Experts of a small language model.
Size: 13 layers, width 256.
Experts: 80 squared ReLU neurons an expert, 6 picks a token, a softmax router, a shared expert of 128 neurons.
Training: 654M tokens, 10100 steps.
Below are experts of layer 7 (counted from 0) of a mixture-of-experts language model. Rows are named router (the router's row for the expert) and show model dimensions 0-127. Each number is 500 + 50 x the weight over its row's rms, rounded and kept within 0 to 999. Numbers have three digits each.
After each expert's rows: "mostly gets" lists some tokens that are sent to it at least half of the time; "comes before" lists some tokens at least twice as common just after its tokens as in all text. This comes from a sample of Wikipedia text that the model never trained on. Tokens count by the router's weight.

# expert 55
router:593499563504506508477419475524542494497491454521537566534531491609349506508472501606445530452489511559514488510457514517468502516507468531482620416608544458540533539591511517439478517442440490483534502468453469554566522523442464538572516505493481458366530502564517520493518451541516366506492394521575578556528463410534516553512491483444483574533585516368481489475461454494484460481450
mostly gets: " by", " with", " including", " against", " without", ")."
comes before: " the", " a", " The", " his", " \"", " He"

# expert 41
router:510512433538574494512540457510483444471489584528476465496441510543512517543432525468567539421421489534484524517369541432424504453503516511491500417658496473516518489518504505475560493561487482504476377576505481484474468468525518538440524506512427509573475448500472501525520496486441484407554500520558424510409526527496569438610516476511453499438554534475465452467409473361525530478442
mostly gets: "==\n\n", "===\n\n", " •", " ==\n\n", " Votes", " %"
comes before: "-", " |", "|", " |\n", " %", "|---|---|---|---|---|\n"

# expert 20
router:530571606523453500459378501586489534599407527499503480512516470551559539548556542515493449536482499459542431544516465532570472478515457429474486426523511469536552446534514392434479464506505500550428573474487430483472515421481477459515515486546472521476466501434500613545453426566505460442495395390629534518515475469562505510551488514509501511436585464417389479528546530501365526512583
mostly gets: " took", " into", " make", " down", " wrote", "ating"
comes before: " the", " a", " his", " to", " their", " her"

# expert 15
router:513522542510475507496512544500491501595483494557373372517589507500512469460542416471502559444551521557589503445526516434446483465496567486579431502582442562565504569462417550488534430534502527521456542553474470379484394505553379506482503448602568506479497465558549477535499512458456549517479634483478545540570509588549464496463545451513525451520388507585490453472509506547518482477510
mostly gets: "201", "199", "202", "198", "200", "197"
comes before: "0", "6", "9", "5", "4", "2"

# expert 48
router:580450497459503500578490509460505528512400420524472537457502508408552512526449443458563505442488460541552450497547622543525446454569511471444479554512479444547413535434515443642450466496423531558506411534457580489594553472508508460547479438478487541530476571457468468460517493419521496526509599485481448495504470467499509472510486360457489570499422490638559340478435525567510505474450
mostly gets: " USA", " US", ".S", "/a", "_", "CA"
comes before: " |", ")", "O", "E", ";", "U"

# expert 59
router:450512493625537515592530493507415475527508483461562477348508418423502429535495524509511535402480493431472534438523456561523511463463407520417474532532486434491456483440507426513434460435539550463555529513536493558438464505550493418516404464414459536541533507608436469415500524401518568534572517545495552459429510552517505444517459487463538363451457442589558550404561528542578529450460
mostly gets: " James", " Robert", " John", " David", "ić", " Michael"
comes before: " |", " (", ",", "\n", "z", "i"

# expert 35
router:497537498457611596504412594549513528512494520447455429611481467598620523541539541504471481565511473486504401523461502510598471596451549452490466496515460554478529421490559460502551518495439625574496507517502450425443522510498496437477461373503500530631455497461489574497451540528479558446439556476530522527402578453503514504462494466593608512491428535448518485544464471494431521553540
mostly gets: " season", " game", " film", " music", " group", " band"
comes before: " of", ",", ".", " and", " in", "s"

# expert 44
router:496543473536471476495482500446557546376486557455506499508521509637559572567544465455548509456430552455399495500468469446446517551568527410527507428509546532496490462493442533562437468573490472527556525478510527443547501452466623475415524554575527526557524451435529498496554496518446467453579535496523386458502441424478509454521544527488465486450485491444478487494477531462521571520483
mostly gets: " |\n\n", "″N", " Total", ";\n\n", "(s", " Votes"
comes before: "-", "=", ":", "Personal", "|", " medal"